python train.py --experts_per_token=3 --router_score="softmax" --normalize_top_k=true --n_head=4 --norm="layernorm" --norm_eps=1e-05 --attn_scale=0.0884 --tie_embeddings=true --init="uniform" --grad_clip=0.5 --schedule="wsd" --steps=4677
Below are experts of layer 13 (counted from 0) of a mixture-of-experts language model. Rows are named up (a neuron's input weights, with its number), down (a neuron's output weights, with its number) and show model dimensions 448-479. Each number is 500 + 40 x the weight over its row's rms, rounded and kept within 0 to 999. Numbers have three digits each.
Before each expert's rows: "gets" lists some tokens that make up at least twice as much of what it gets as of all text; "comes after" lists some tokens at least twice as common just before its tokens as in all text. This comes from a sample of Wikipedia text that the model never trained on. Tokens count by the router's weight.

# expert 22
gets: "|", " |", ":", " of", " at", " with"
comes after: "\n", "·", " Species", " was", " No", " is"
up0:537546486510510478435498492552505544566475506522522501548522510540509499511479434486552540483476
down0:426473462484517475551472508518510495501508519525418549416503547492548500506528516545544488446597
up1:553480531502531449463472473530600503527540587533471521614520410540571463502468490548533485510474
down1:505501510572598502474487479547564465533536510499552509496515462536558518467454487509535497469511
up2:497473494490522509576467522532481459514466432519401528483460428515551566457525557530512519471543
down2:579558499503513502496495520554468503500558602522608439469518458418495468509491546474444488523432
up3:506509502535460484482467487455554500427416532456515389533494436457520528544490493474478490518521
down3:499524474516502461463412468563483494466543496472563482505525532538506374492499486509505501521533
up4:469451498441528551424502555492534542512528547537541529451473508528567494520459479490454564524516
down4:554520427499511456493569463526513487396533453466539482515488495520493472494500507492485452512454
up5:535449508552474455503499514479528515521511510490462423548508571565485475513494527516490532494536
down5:512473537615485475458488525526502541475467498480501535509472494472508507510489507476541530497558
up6:487430609458491496530457508487554523544455565494465475473481540453501519479534542477540516498483
down6:462388483535439540566508548523455552601492576564416504502528526488517545518477493500544501455568
up7:420503448533475503487501550491450540596500456532466539526552440506513534492515475431556559438501
down7:580466525470530520610426494480465569493458533496519489526480462518540553521457489548462482522470
up8:528570434545496523482442559518550519549498538493559546548488447538497521530513420526501502545564
down8:519607528502612588493472551445547488492525558517501528480509500569498454555387498540431465467457
up9:537569490480504536456554493528472504444476508522510574540500501452532510484557515437569551563476
down9:507480490511483499492495519466548461444388549520464530539506504518516451470492497500497478457424
up10:505463423512441461466499493557540519485472422453513519496498431482497550458531474536537538553556
down10:505461549517538519512464600514514519493484428465532454478613485507442498493461508568485559486464
up11:489572500522512481552439469506427563478487553498514522553492490504504535495495494452534494579466
down11:577446464463488465514510512551445519475493508545421398497568576469483541528459469490504536479554
up12:469501435458497467471532486492454417466533495434483474466505501490484507540523473464552531478537
down12:545496520474556502538525621506511427578513496515535470495491519422482490528468490378513577527489

# expert 21
gets: "-", " |", ",", " ", ":", " –"
comes after: "\n", "|", " ", " List", "\"", " Awards"
up0:555464468446465502520499549540515568556490492498453576519446422465463450469480499570467520482508
down0:488522521556487409520487520543475505440488428536505497540496530567556508486489458526577434445495
up1:513484453529471500421515556546581481486489479512457573480456511488525471484421479493495503483494
down1:470486517552521456560532498503540479517510536494503497419522509545491486509487489535454459456505
up2:591496581451448501478448479479547527526520516456482540507487496523496528535513549522536511510514
down2:524492518534556472483496476513510479546496508480545477544511501443479471477536525526481465569425
up3:499509453466522581444469575519468478555488529486526517505516484582556520506467516531477508445436
down3:537474536455469545545537549505496534434462483478487470543463482509476510466521548509492475506493
up4:430484493453527580486561486572485561510485497467532538465471463465482567560483452463522524578495
down4:520470503555518443522409442431529509539486497472476493479527417487495468508488471532454527480491
up5:461468540390500554431507550575486474559487448519488531491417538510506460497460596459523497470530
down5:531404465495458495462531494479497522437476441546443492527519486495539544511530559512549479486557
up6:511470516496479517519505553541547475483514530526470501596559410474528458558512468489465554482475
down6:580479521497460528467495495510491406554555513556477470562518496526441508511440516548488535518489
up7:477489552466487446504484531440534504521479519503423531504413526497489452562541545517573453459479
down7:497490460437461543501493508478529483428471476504550564474514494534531510532546555511503521489477
up8:503543532500431536435462507487515446503512539474497507566527513520506557482487532507504509553574
down8:522501528583566444501484511493491433567532567501441542482516522459521473499515510491499470473479
up9:478478458492529633498473516522499502476485543492488479532539457478521475519469510368510526500460
down9:570496566519499491535482511474598465458564512501482538489466576513504559502506484494462492512460
up10:428544516466521512502543569498468552467547505492535557447495535507533558509489522490536566397434
down10:539465441537503531484492558492491455499486537512500450517468503534451539474447538477522560556498
up11:464464529487522517404519465537453518475471497476520521447434490443481529534441469554514486513542
down11:468423418474455531487544520544532451553472414452516493499487453495465462518518431520543514535448
up12:470551432489481434557528493568461505452455530535486494538473478554523538512419445516484564484511
down12:546472539485503435425485585536517486504492511483498457536495498504468483469494466508463511513522

# expert 2
gets: " and", " the", " he", " which", " He", " who"
comes after: ",", ".", " The", " that", " where", "The"
up0:519537457451464501514464498448488483510485500475491493435491581515550434505516535439581535546421
down0:549480527496439551543486538570518452505457430496445518512467435542511559495554546537502490454481
up1:478517394518483473462421508469559524498521472499515526479450498504568492514447460489493468510556
down1:438515518587477494510447501500529558491466530465490523458468484507450459468527479505521479536548
up2:603457542471501425436508529596588500501529489536469536531525460447540503568501519465505473509548
down2:539538482432522492544416487507486424498526472512546522483522458456418457519521633511504449403453
up3:492483374499476519419503444450568495543440554560534496491571517457438516502549458535509535483448
down3:562531495531458483507478527511531510507499484515474466561520515478549484496456464564531504479509
up4:556524419512517501486487497463509487485461541563525533539478556490476581489504456497475522498596
down4:561466543564530503543545487483531492500463435476482470504474467474541492519512462513543563495468
up5:452514490521479464495480510509498429524449546442491430510470433508469565456445438475509525549585
down5:441516427532520560450498527533515429487482560487508437484500497429537509552507500515479506598578
up6:441557460476512488514453441513568454500595542501522545522505443499506480464442481517552460481413
down6:406562466479476449488532478539500439501433470544471565487461508493538511493496493502422476565396
up7:543488496462537528580521504497531548516495524451514495464544499515481518479522417471569510512494
down7:493500473499450544587545503498433555462464508468518379558513529505435519462463522496554531500524
up8:547531452468470523499516477542501477453482550553544517554528476389455542542482532450521457461472
down8:560463550474519555511430549481418493470465563500432441474505540491484495404445438447561498473527
up9:501487486500529541482460533449466490550524508483433493502552546542465534537519491461509507457515
down9:509573532515484442468434473536476498526454520441474465511508451559521553446484511529487495524493
up10:500418387414469499484479466526500445490456457521460578512484519561514506506538517475474503512500
down10:462511538542490520466541493555533525491516515518456480543420495473452437530491512581563475374582
up11:614512456524478538445443513536440567466459512521543412515496489467556485523534516511527496438514
down11:506514476462438468541566435544531424516499475577480473477506440443500488475529503498517447530498
up12:470535576502528504561532514506576576498472473471479511535469547502492516449477568441483502556471
down12:509459504482490425482505550458519452520400561533492538488498568510521526491540513485538483556485

# expert 40
gets: " a", " A", " —", " E", " I", "A"
comes after: " |", ";", "|", " as", " is", "/"
up0:515516516471555537517478494457534518436472507515534554494539515563557439479443542531539512616488
down0:582472514464501545525488546453477548528505476506587595440429464504534473473513549398542578552484
up1:546532460481547491520524529490571490484513485517511513528531495488520514495462517424510492512482
down1:488535482448558508517505502461538490517499514494536550498530519551509456557503442474458481487460
up2:437536446448548491498495489481520494483553424513542500515436554472487500542514445510456446451484
down2:468487460427518481493501407523500518508509463519537544529481455535532497515495543498514510521467
up3:631449563478469516444544558546482510447585534501550507479493484480521527493464539514574524505500
down3:490503510451490514502477520488513508503510460528484535556476494503583475507485481525506457463549
up4:521526500560508430553542541503449525573578466513502509512509479459520464506456399586515487545493
down4:512542517518599477462456507487474466429614486517571484450533582500417565469472490473512528522485
up5:487568532529520464476536495520498555495516513458519488503410487488612534502477502509472483472496
down5:422498500499436496424491573497539551424497476472568495488439472476568521529505479468515485443564
up6:437496469520504496445415507482526500442472448527461491489509463474535527499513503537454449453506
down6:431537465538481502496592495550516553500471447506541561479430512597513518468445525470606487520529
up7:541513456490518426507511510477481545536558559490497494511462550496444526469471491522465491454508
down7:528535491657562492558549524469545466542567526461517459554483588490539465549568555534480483458522
up8:518466455535506490472558512478486573513491567518460462543528533445482448540479543487477534573501
down8:487583447677477515448499471545461575505446487482492529470482512492460480463530503506527497506560
up9:513472469509543543554537586489512557545522480469445429541474493478572541666498485455485471510518
down9:473542529654479430506509511551525505529454506483508502487517561449498476553520490529437460545503
up10:515455518507453450531580535514575535437460457566477457511468542458486520533494518514545492577475
down10:460492481540518494592457429508538521499586476495476514511454470492487571478491538502470471493449
up11:511440472521521488550578444499425500473481571544514486525547471499513463481516506530479577551525
down11:440548496530481527516475522525535393556541455499485465582531477479492522502612477544478529509514
up12:580515484479518567443526454480576502511501474524526503564532433520543492556507495525516506494487
down12:469463462469485563481533479425479456467523554548516502555471528491485580510564460491530481409521

# expert 33
gets: " the", " ", " his", " a", "s", " their"
comes after: "'", " of", " the", " in", " at", " for"
up0:411456489517517510418511572536422528501489592490482517518526550526464496525462484497476504451519
down0:495448486595513514533502525535543428493467517480476504533488505517505485462520507523495564561530
up1:512503514469550510500548506532549507452472572506475476522456494461458515485519501481485536464549
down1:499487561545519485465515502481497437531610451509526506509497489504527487387495514448434513532470
up2:503496476492491482473534499530507583486501480513487479572544496580563531460466500499452499457502
down2:508474485635473422553470485503498455529495554456453493482542458417541535565511510474591525512509
up3:483451541481553442511539512484516591539581520488427520487496504497481478484545506569499534481546
down3:545464541542449432493471530549484526445546448521530455471499581554457402523508497474494488529490
up4:430557427491440555470528505541525627539498501538478557506544437531561601534518589546497543513499
down4:510492546526532557539463490555468461540455549575451508483528537474488517505561502496503527516506
up5:499476436494444447447494500509471472474487533503447485462552515479544489521568589513504533525460
down5:501555447457415523508488476504483493507479420543563511474463507534465503519523481460481577477536
up6:485535484500494539501492493517482427630485531525513496532517461455483489555441498442498493514554
down6:531498510562493479539476487492453424564477518523514516506480536557547478467505524466529526443539
up7:456438476453527476534520493512508481492482510494443433525484470485486487480515454490474499538462
down7:488478449440554465472466487487469497499463490483536529479477507484524482449630484529543490519462
up8:491419441531483529488551576509482520495508532554533439492483493499468488584547535462451501526653
down8:482532463626485508493521506521510489577477501517527451514491613476498501546498522433542487512524
up9:487431473490502481546483417523430562514514567552470428541485488546528456508482483525476516495475
down9:493503554678440554502451470539514575549551463486492502420487434514569520464507479502518583515457
up10:500501535469509478535505535474500523545520475546462581581522471535456537502441575483438509507533
down10:526442440478528428508476477357506468494477544497464436501534475559493515528528556478546479465501
up11:499488466513525440444535495545500497469599555531503527551574521528482516476485516435573454456546
down11:523501549668453513474514481536496535524580498543436498528502569472570484529535522471522526600514
up12:477542456443440481496475522508528507470498508444453555512477486505546495511484484459479530527448
down12:496554447524489558512471544483486562505512542504470526457514488430486487459468531483481488510475

# expert 31
gets: " ", " P", " C", " S", "c", " c"
comes after: " |", ":", "-", " MPC", " de", " "
up0:558515472534518441513512533483531438496431530468455543541474508523458525539538461575531497462510
down0:504508503492519443501553549463487461465503539447522493517524472460485458497476391498483491487400
up1:508542458482425442570499567485447438468433475542491441558460460445475518517485563453465594513490
down1:493532517525532520514502506439519620452624569509542575554539448478512425525487496489491486510535
up2:497442486514497534510530499551624496357491515518441527547524534506558491551518439501482443495529
down2:502610510520444546440498556476466541509483480558438484472470512499504508463548438534461465524500
up3:513500511485478516499488514493502488565585492534496467571510552531496476520429486509506510457542
down3:455446442467516536482519489549478564496449453443465534531549471481492448484490408549513501453535
up4:530489554481464482494477518468553472506494509524495502442515501503461446511560480537565497524429
down4:415478502510573484473520474529481455498487526619507460542514532508482497528598470511463545465511
up5:488423480515465497382540497461543462445483531582472440542505488524474495528490527519562519528511
down5:470426522513480526493458527492606489409517498474488510501497489469500471521508488497438499454567
up6:387484515495506546452421527559518481444485526414459526523533513442548518499518507565490504569569
down6:485507497576499480507509435437538493446530481529508496513507408537514435520456493480494505458542
up7:414561515550567568494552537557529461544467555563473520516485451422450531537538535483543471540584
down7:464532624564495485548482466547541487587457502522529492506553523446563502525480546521515559427452
up8:572430482488478566583518471531504435498562499469485503520505461522491526511485487550482475491558
down8:511509502473540462479507512505526493541526524511551551482530541528483535562499518511522501501512
up9:528519497478507502442511502524483607455524508554468501494515503540549483539487473540510510532453
down9:477466425452549530558452523517479527444491574503546484439540505508512516483514470543465463535487
up10:602565448532538553497460567487447589485504530486420485585481521490484519563469505461461534443490
down10:487470498489532522508488533504457485531454560505477475501463514459473519513471518545514509491466
up11:516573510542539468452521549514547494460477471479567564502564519590463468523497524497553539436509
down11:468469485492515527469424552488498549434480523471474444495557495413460469517464466525497479498545
up12:514530526471464500526505468524470579556591434448491461494485533524496499551487537587580498499481
down12:578549547381510465478534514542485480494506507438479442481462526475417442514536516473483477496564

# expert 15
gets: "\n", "==", "===", " =", " ==", "."
comes after: "\n", " =", "==", " ==", "===", " ==="
up0:413444511514461496442543478579419489523510502513479580542503507456500493449441558450465550515536
down0:587488406564472496509447470528534442552557424484501456500498526418530524573474430479474528551525
up1:503494510401480539449509527558491518472508483507485501468489553487490528461521471459558483519542
down1:482504444476444569531545512518525517497503536464527485473531428510535579550493512421519482440575
up2:436421490524477511505454470549493445509465486529539512566491483505549475531468480463508549450528
down2:508485479480504433523482493538466547479526526473425521519458479529538466512511477484451499583458
up3:534458496474477471442515531522522460499555528494534502482531553437490478541537533489495563600531
down3:519442552420523528516489465501530438521512505465491502392445510502450500475482532425509495488482
up4:567486494504533491494556499550525547509462547479505550474586523537434490533366466540490454481463
down4:490449506606507487481494555495421480395531597516557448495488513561516619476609546449584469477466
up5:484508460500542429444462434555611514533523499544528580514501493518463465409515494505512537500561
down5:443530515405532474430484526475477488473570488540526528405491500509530458498512539528511545499462
up6:570453407502537482479538533570513474491495480455511500494465473477522502554474566449556582513452
down6:450514524529531484364498499457514488495499486422438490459490487493464481491525529502423520477509
up7:487445494448486511482558436513501515561470462467436439573478478443502502510572489438472519438472
down7:431521560530458526530476538506468499437533496483521437447475488528498462467413503458392555482493
up8:571500454532469453444472553507488491549555533503526522527439499527466482454411485440476548547528
down8:525477416487482489446520588449453503503455575495519477554479545535421508559389522466429553451478
up9:529475486507525496537538529499507501604576446453500498557487540566512499531478488563536474449406
down9:465512541460497412425474494521525562450423517545517518461477441521521501553464495551569465529465
up10:509481517505496474508534518572421459570477488556550492576547459509513547451483574429589520485535
down10:573458409511524467534567474502533472479546546530525538484540485564513459555580534496476487516466
up11:413523439522493452568568479534438486443482568497416469506525461542538513496496437493471491455506
down11:527503512535475420493468499509558463533415488517515496439497507501499498534476511514497525498545
up12:471457475502436502508485583460414514546506484517500500474504491487438514450454526478511511519463
down12:582539483535463382573516504499497483389466468520518486511500554513494509506487519488509479472476

# expert 26
gets: "\n", "==", ")", "===", ";", " =="
comes after: " |", ")", " information", ";", ":", " classification"
up0:477495513483577460509454532497381429499449567464466542591512543533477537487515522498567525492477
down0:512453494453444562436579512420538485476510479440470501548464518447474506516486524404481510508553
up1:554554496510542451537487474514506529492538580431517481501566377451456505484490464502594534518433
down1:507527498503508512509480574523559472501560508489541550409499494519490547522444479476501451527501
up2:405522501482527460502537467508456441520487544531538535481491519460429443518462493449535511503478
down2:467504533582488463557454500567580454417440440538540497455526532585500494583549503489562539497457
up3:497449486590464419544507481475464551448439426468489505477472406466513505497417478572557496503524
down3:489496469517458534460474530526432494518547505507472526454467490575486438502469516499460457589484
up4:529479452526609555463383560504548493452554579538504527521495504484494550514517465489523497541547
down4:392460527557459465521492513533454547501612617585475524431488497487499506527510491397529460534532
up5:472478511507507512511530449521461462596515509505465491533580539552567484562472498460529499493432
down5:448441465478537553493469449525527521518460621549504543498454509488493497445479442451489503501519
up6:462541535425472521363482498495522480538449427430540520614483452465552491481507534485479546421514
down6:492496529552392474509502529463498447493446444498452461426465522504481514470471552511519497433472
up7:534394529488498470506555433477541454488494418496476414477473536581477481527551540484478514475515
down7:431457501499532445482471537536455487472480519546503466501445539469499453467444486480522549459509
up8:513474497369522488515514540368523488562479460473512478492467534480436553536506500549466530466545
down8:435537566364431492515498437560469509479483462517427576504517471550503478500537585469507504541461
up9:493513483472549561481549578468553587463483492488522520466578429467516499563541508490464501563472
down9:498464462497498535424435532437461519495515560496515457549477533453501563501544476547448486629581
up10:527479500452440536523502472471485507526505529488520546531403535539551514511422501501493559487493
down10:486516488535521562452525579553498466546424450533445518460488538462458523449414530560492521499502
up11:465538430545484516507540478501452533459467526545486493513516552523548492482478526509498505485475
down11:498459492520441512472485459497523530491404517549503476510520507520494488593473511497509518488475
up12:476525499543454561454512509445526433509504497508546569547483538515506604526490567424554535600467
down12:440477565517478539491527483501546444559442467493416415520506534537492499491470531503536562510483

# expert 32
gets: "\n", " also", " most", " non", " Saint", " anti"
comes after: "\n", ".", ")", " |", "==", "See"
up0:514487495453495493442527540485486505562505550522516493466525436429493511535516445468551496473499
down0:507500479547519521563480526476526485452536452507506407500473525520504466508509534487465460516475
up1:510497431478505495467492550590527470508433472572499503502514432514494567517501489500420503474527
down1:454434550483468464446477472508488496393450514562452460462498502524514486550454570560483493492573
up2:490510522486492462545568548532510497514538471497535485527530544504481526606518484447484547454539
down2:464421558493530530478547543486494504498524526513533530525545497533558517516356517475477493495493
up3:433499418497518512511544522513494532449443473518452505514504487512620485510475475539567493568500
down3:491545499473444502505536534457559495504489508509446424545448564511529495391444590502481551524455
up4:484511484524504505508407468560433452455446517484517462501516537400539515481520444450498509497543
down4:520472498528426493506540499587464450544498520500553530446491474461551557576498522510481457554496
up5:515548419455499501425521527524467476503452491537587481520523464471476459524480548464550495547523
down5:547540533547523593512487489517480505480509487525523470499492534506535473474500534517466479514542
up6:426479484537533424476540585517428546566485420557538512479492477496480494527530472450434482516532
down6:454406507548459559443518483552476524454503434559505531481510512491485515519506537486460457552560
up7:468464477486497549485499563458570464514506556440491466528515522467534544573547434474553560534497
down7:479524470514505446527564484470516504457538570573502543542517451514515559509488525420529489430465
up8:479494474454481501418592520516490515486503539512554545530477498436461454458476484457517546496561
down8:483440486552484541503498542523495514458444511525426489441466548567530497513530497512496465511535
up9:467486422502530459458492592525512506474466506512528529571499523499572485522493512445590511548523
down9:487536406547528479455473474532440543452485463501499509443474513482537525515574498501471495540503
up10:493540501471485506521550462477467524497528524520509502521473433571515498492513506471487503412478
down10:505461491489462492463460458574461501434534499474482493522458422520400511532550501552520499488562
up11:544551550460530521493605599499562469459499520425493465508512508447476534462465602515524507480507
down11:486514481499465496530539491522551463519559487494469511524443474433539468464511521489481558604475
up12:463515482454533579512554443436530537501497491424487489465495510475459501526474426459527481486523
down12:498438464497512562525526515486482452526461473546515519514496604571552483541443542481480522501501

# expert 19
gets: "-", ",", ":", "|", " The", " and"
comes after: "\n", "'", " Website", " known", " such", "\""
up0:514532497513460623525502557524460546509475578476487538597495501465499437480501518446537464504502
down0:563472489475480540544502547410435466525434508474475511460498500526522450504447472528440478501515
up1:531497526473461504485518510540488439499498466405429494521507500602514570539505531513509495510477
down1:446553523493540533465537463470543503460552467497517584492468505484628468511464542503485525415468
up2:528475560534489482482493523502496514566527525537577504459479468532477492518491481594539499565550
down2:408510556529477462492531483498466522472472446528464502494533502468452524589521531525449494537457
up3:463454522561539508435516450512524423503533471532506501470583497519541526475567487451480595540522
down3:516531480501540455489540493528534494499469458425478479502495534504457485470464456476524499515539
up4:507499537491498539463408494503480383547521565486479530517539564484439480422550486525436436479461
down4:488478407488488550510467516544560516548538521508505536462552565481485532509589405532545407497488
up5:585512439543516532485527532491482491412456529482529520537445507458565553517497480528577511476518
down5:556469507450439516492502516429486507465500480464537520530461516540535512487556516507508555442511
up6:511530460449500508479421530516487486467540465459437514480488467466524487505527502476463478481560
down6:494442472567502446479501507463487483473455497522460487549494555519465487452562463509525513409504
up7:513515517492461488528477477490483521492564529490528436507450518479535602591545477491525509478446
down7:496541509523495512462437526515531514551549545478445507429473491532494520513497486494486504469541
up8:523522506507453491529463494540452482477472416480511480552481493403480416438475520522478555529483
down8:520554582497518550543501510571427503570586528520497465484456524561526420432522566482468502444553
up9:473462466531458514445478490594477459482490540551513531526452473475581466524501501519518489446522
down9:485456514450501509536456486373455554525513526587502549497486505515456505489466450471487454480505
up10:524510471482437524503501528398532547517583454428438488545526434439516562456467505459544534500581
down10:445489518514474506378548512457516466505518500548497528546451476539408478476488482445522558518535
up11:585485443463523534524525495524419480490494478544504473503491519489538508487474502505547529515502
down11:483524510493449510449503428404460553503503596490567523555508538482474498526488476497485607514521
up12:526524539505531566514510519562458485497554416534473527532521509482508450551450541497568601497591
down12:482476583491490544473554469503437534519465510460467475508547486478459537481489507499477526543525

# expert 36
gets: " ", " 0", " 1", " 2", " 3", " 4"
comes after: " |", ";", "|", ":", " /", " 1"
up0:505424492530477452490435526531514496507497524453516524486465480435579484542424534535511463465559
down0:483495491954509496464491491451528502519528490511486508510495479488481482505482450515487544484476
up1:540490538455456500453521491505500509531448458497504521499480456421513504490559474508538460505471
down1:485526460348507502516504555475499527490494469479502532456496467523501547515544407414463458487498
up2:522560545508516475555486519530486591496517442531482474493501506471550524579506460437485540461445
down2:514514497651511504477484530505494533496487511531519489496497515501506512511498496492532493500491
up3:492523421472618544499434453505566492514479518437462505446437429433581505460500481540386440506390
down3:554516460408539490499481473507527499572500501524523555487445463442461459561508543440533417531492
up4:575528408532465464531482570547513529556525490492485528430467478553550454525439498563512483500465
down4:499503466824529469510512500490509537507524483492475497512489492540491494480476483523501495479505
up5:528500442451533568466512526423450490496450555549496511482452488482516545476513488503535403447501
down5:489532536373531527454544529481491542475452533512473557510491482514507555556482481550482452555430
up6:482525502480445564461505564460503535456468526418542522496459547444485464554439562519505514483561
down6:507547497508514526455554483512573524472459553415459493550518535521507504484440480459517588509506
up7:551499386454492492565557601601470518498551523506492453566500534547522488481488600453514483456505
down7:498566504456460538542458539549479459443564478525477460484574575490497458470470513531425570495453
up8:467515457509504485541444575547478474524501446472520525493511501451549470468458513458436430489523
down8:468545551555527493488474483494516565526544477541494447479488498499466457492542481511517430524502
up9:504512495495473523511534501501536420498490453544583501509577526451520531528491456520502537560511
down9:531485550420465483520500504505510542444437505514532462502482418474429483549577529511466449495505
up10:514452474468509470412507589506555518460472509546537512509523556510489464487484492435462494463521
down10:519497523431507447511477544495530469608462433481567495489515524506517419529500545563512524420570
up11:488440496472530557511409472486535523529500482437550487511428444576481518478469516491598550474555
down11:499495488564495516476536518473456463560503476543500551502467446537526477471458440506493587487525
up12:517561578436539529479491521443561504584561445546544639502494393511577545449443507524595476460489
down12:498454469457526476530590508511536563486506518482515475499554462459442500524461484448426607466478

# expert 45
gets: "\n", " (", " population", " million", "/", " age"
comes after: ".", " |", "\n", "==", "===", " =="
up0:511507442506483507465463556442474494572512437489567546442517531541499474496619503429423589547529
down0:528457394457495483491494510514496564530576522498563484505488459505505449555482505513535514478535
up1:553414486498439469553526535554548545564543510499454547451520454409494563485551485572522516398545
down1:436556477491533477507493508576497545502436538487493458452496492457471513517548502545535497488501
up2:442469402511477608484553547468476505570506463486548513528479477424492508550552527479439564418540
down2:468479503470577544485445525554526545557536512500530517511480513401465527468479451500465522489610
up3:444524442535431558479532542520516512500493473455483539601525455451536565626428409527511510502498
down3:520552488600493480464557517490476489431481429488442509529482501444510515546509447534460601453535
up4:515470466475567516482547498514439542450502500443469538506499444538502478532440592489516535574490
down4:466507477483529528432498580502550448476527466551482541485500473464522437557496496515576547481518
up5:473394516550480467476498536593485453486526523502484530532513506486462593462453467467515490535562
down5:524414426531526498520450495464513483481467498540506471531482467450552485478534519498531411558481
up6:514466536551503485499520470472582526516358549526498475555525562465520537537549519557482552514542
down6:458504547548462493554502432497514510580522501489537485557519471467446445489442465491497557517526
up7:468502452480482447520420436501534476481443516451455513545530473502540495517533546445489488532530
down7:475390443503511489504514458443478453466496534548485457513503501514490506504485577562490530573458
up8:483522519522514446450416510518531500511553490511586466531452551479520558438491499457536482396498
down8:458472516488534464556541460547618561495560510506594502441490571500482487441514492540493504510585
up9:554508457459493513450505585524522454536558482458488521525463524483479530496500480369496481555531
down9:522503470524512529466547530465493479500479463506513400531578501426511517451509501542530504527459
up10:482493504526517458566537522585477502552517533396494564541540533544411487484460572579467500524511
down10:496535517521500504534481551491533515486493509543509480487428493482503491479491450474493446508488
up11:515496580538456626442448479557540508449503509539466522466561449463606582543454425558558493481543
down11:547511471515484413479537505563488434498553486470470562432566535552536534571475505576493500463480
up12:464532512516553478457511492520430497501492461528506530488526463480497548484502538516521502538609
down12:509514495502583514573515435559547511527508488495509517548501461439520468528497543457532508470550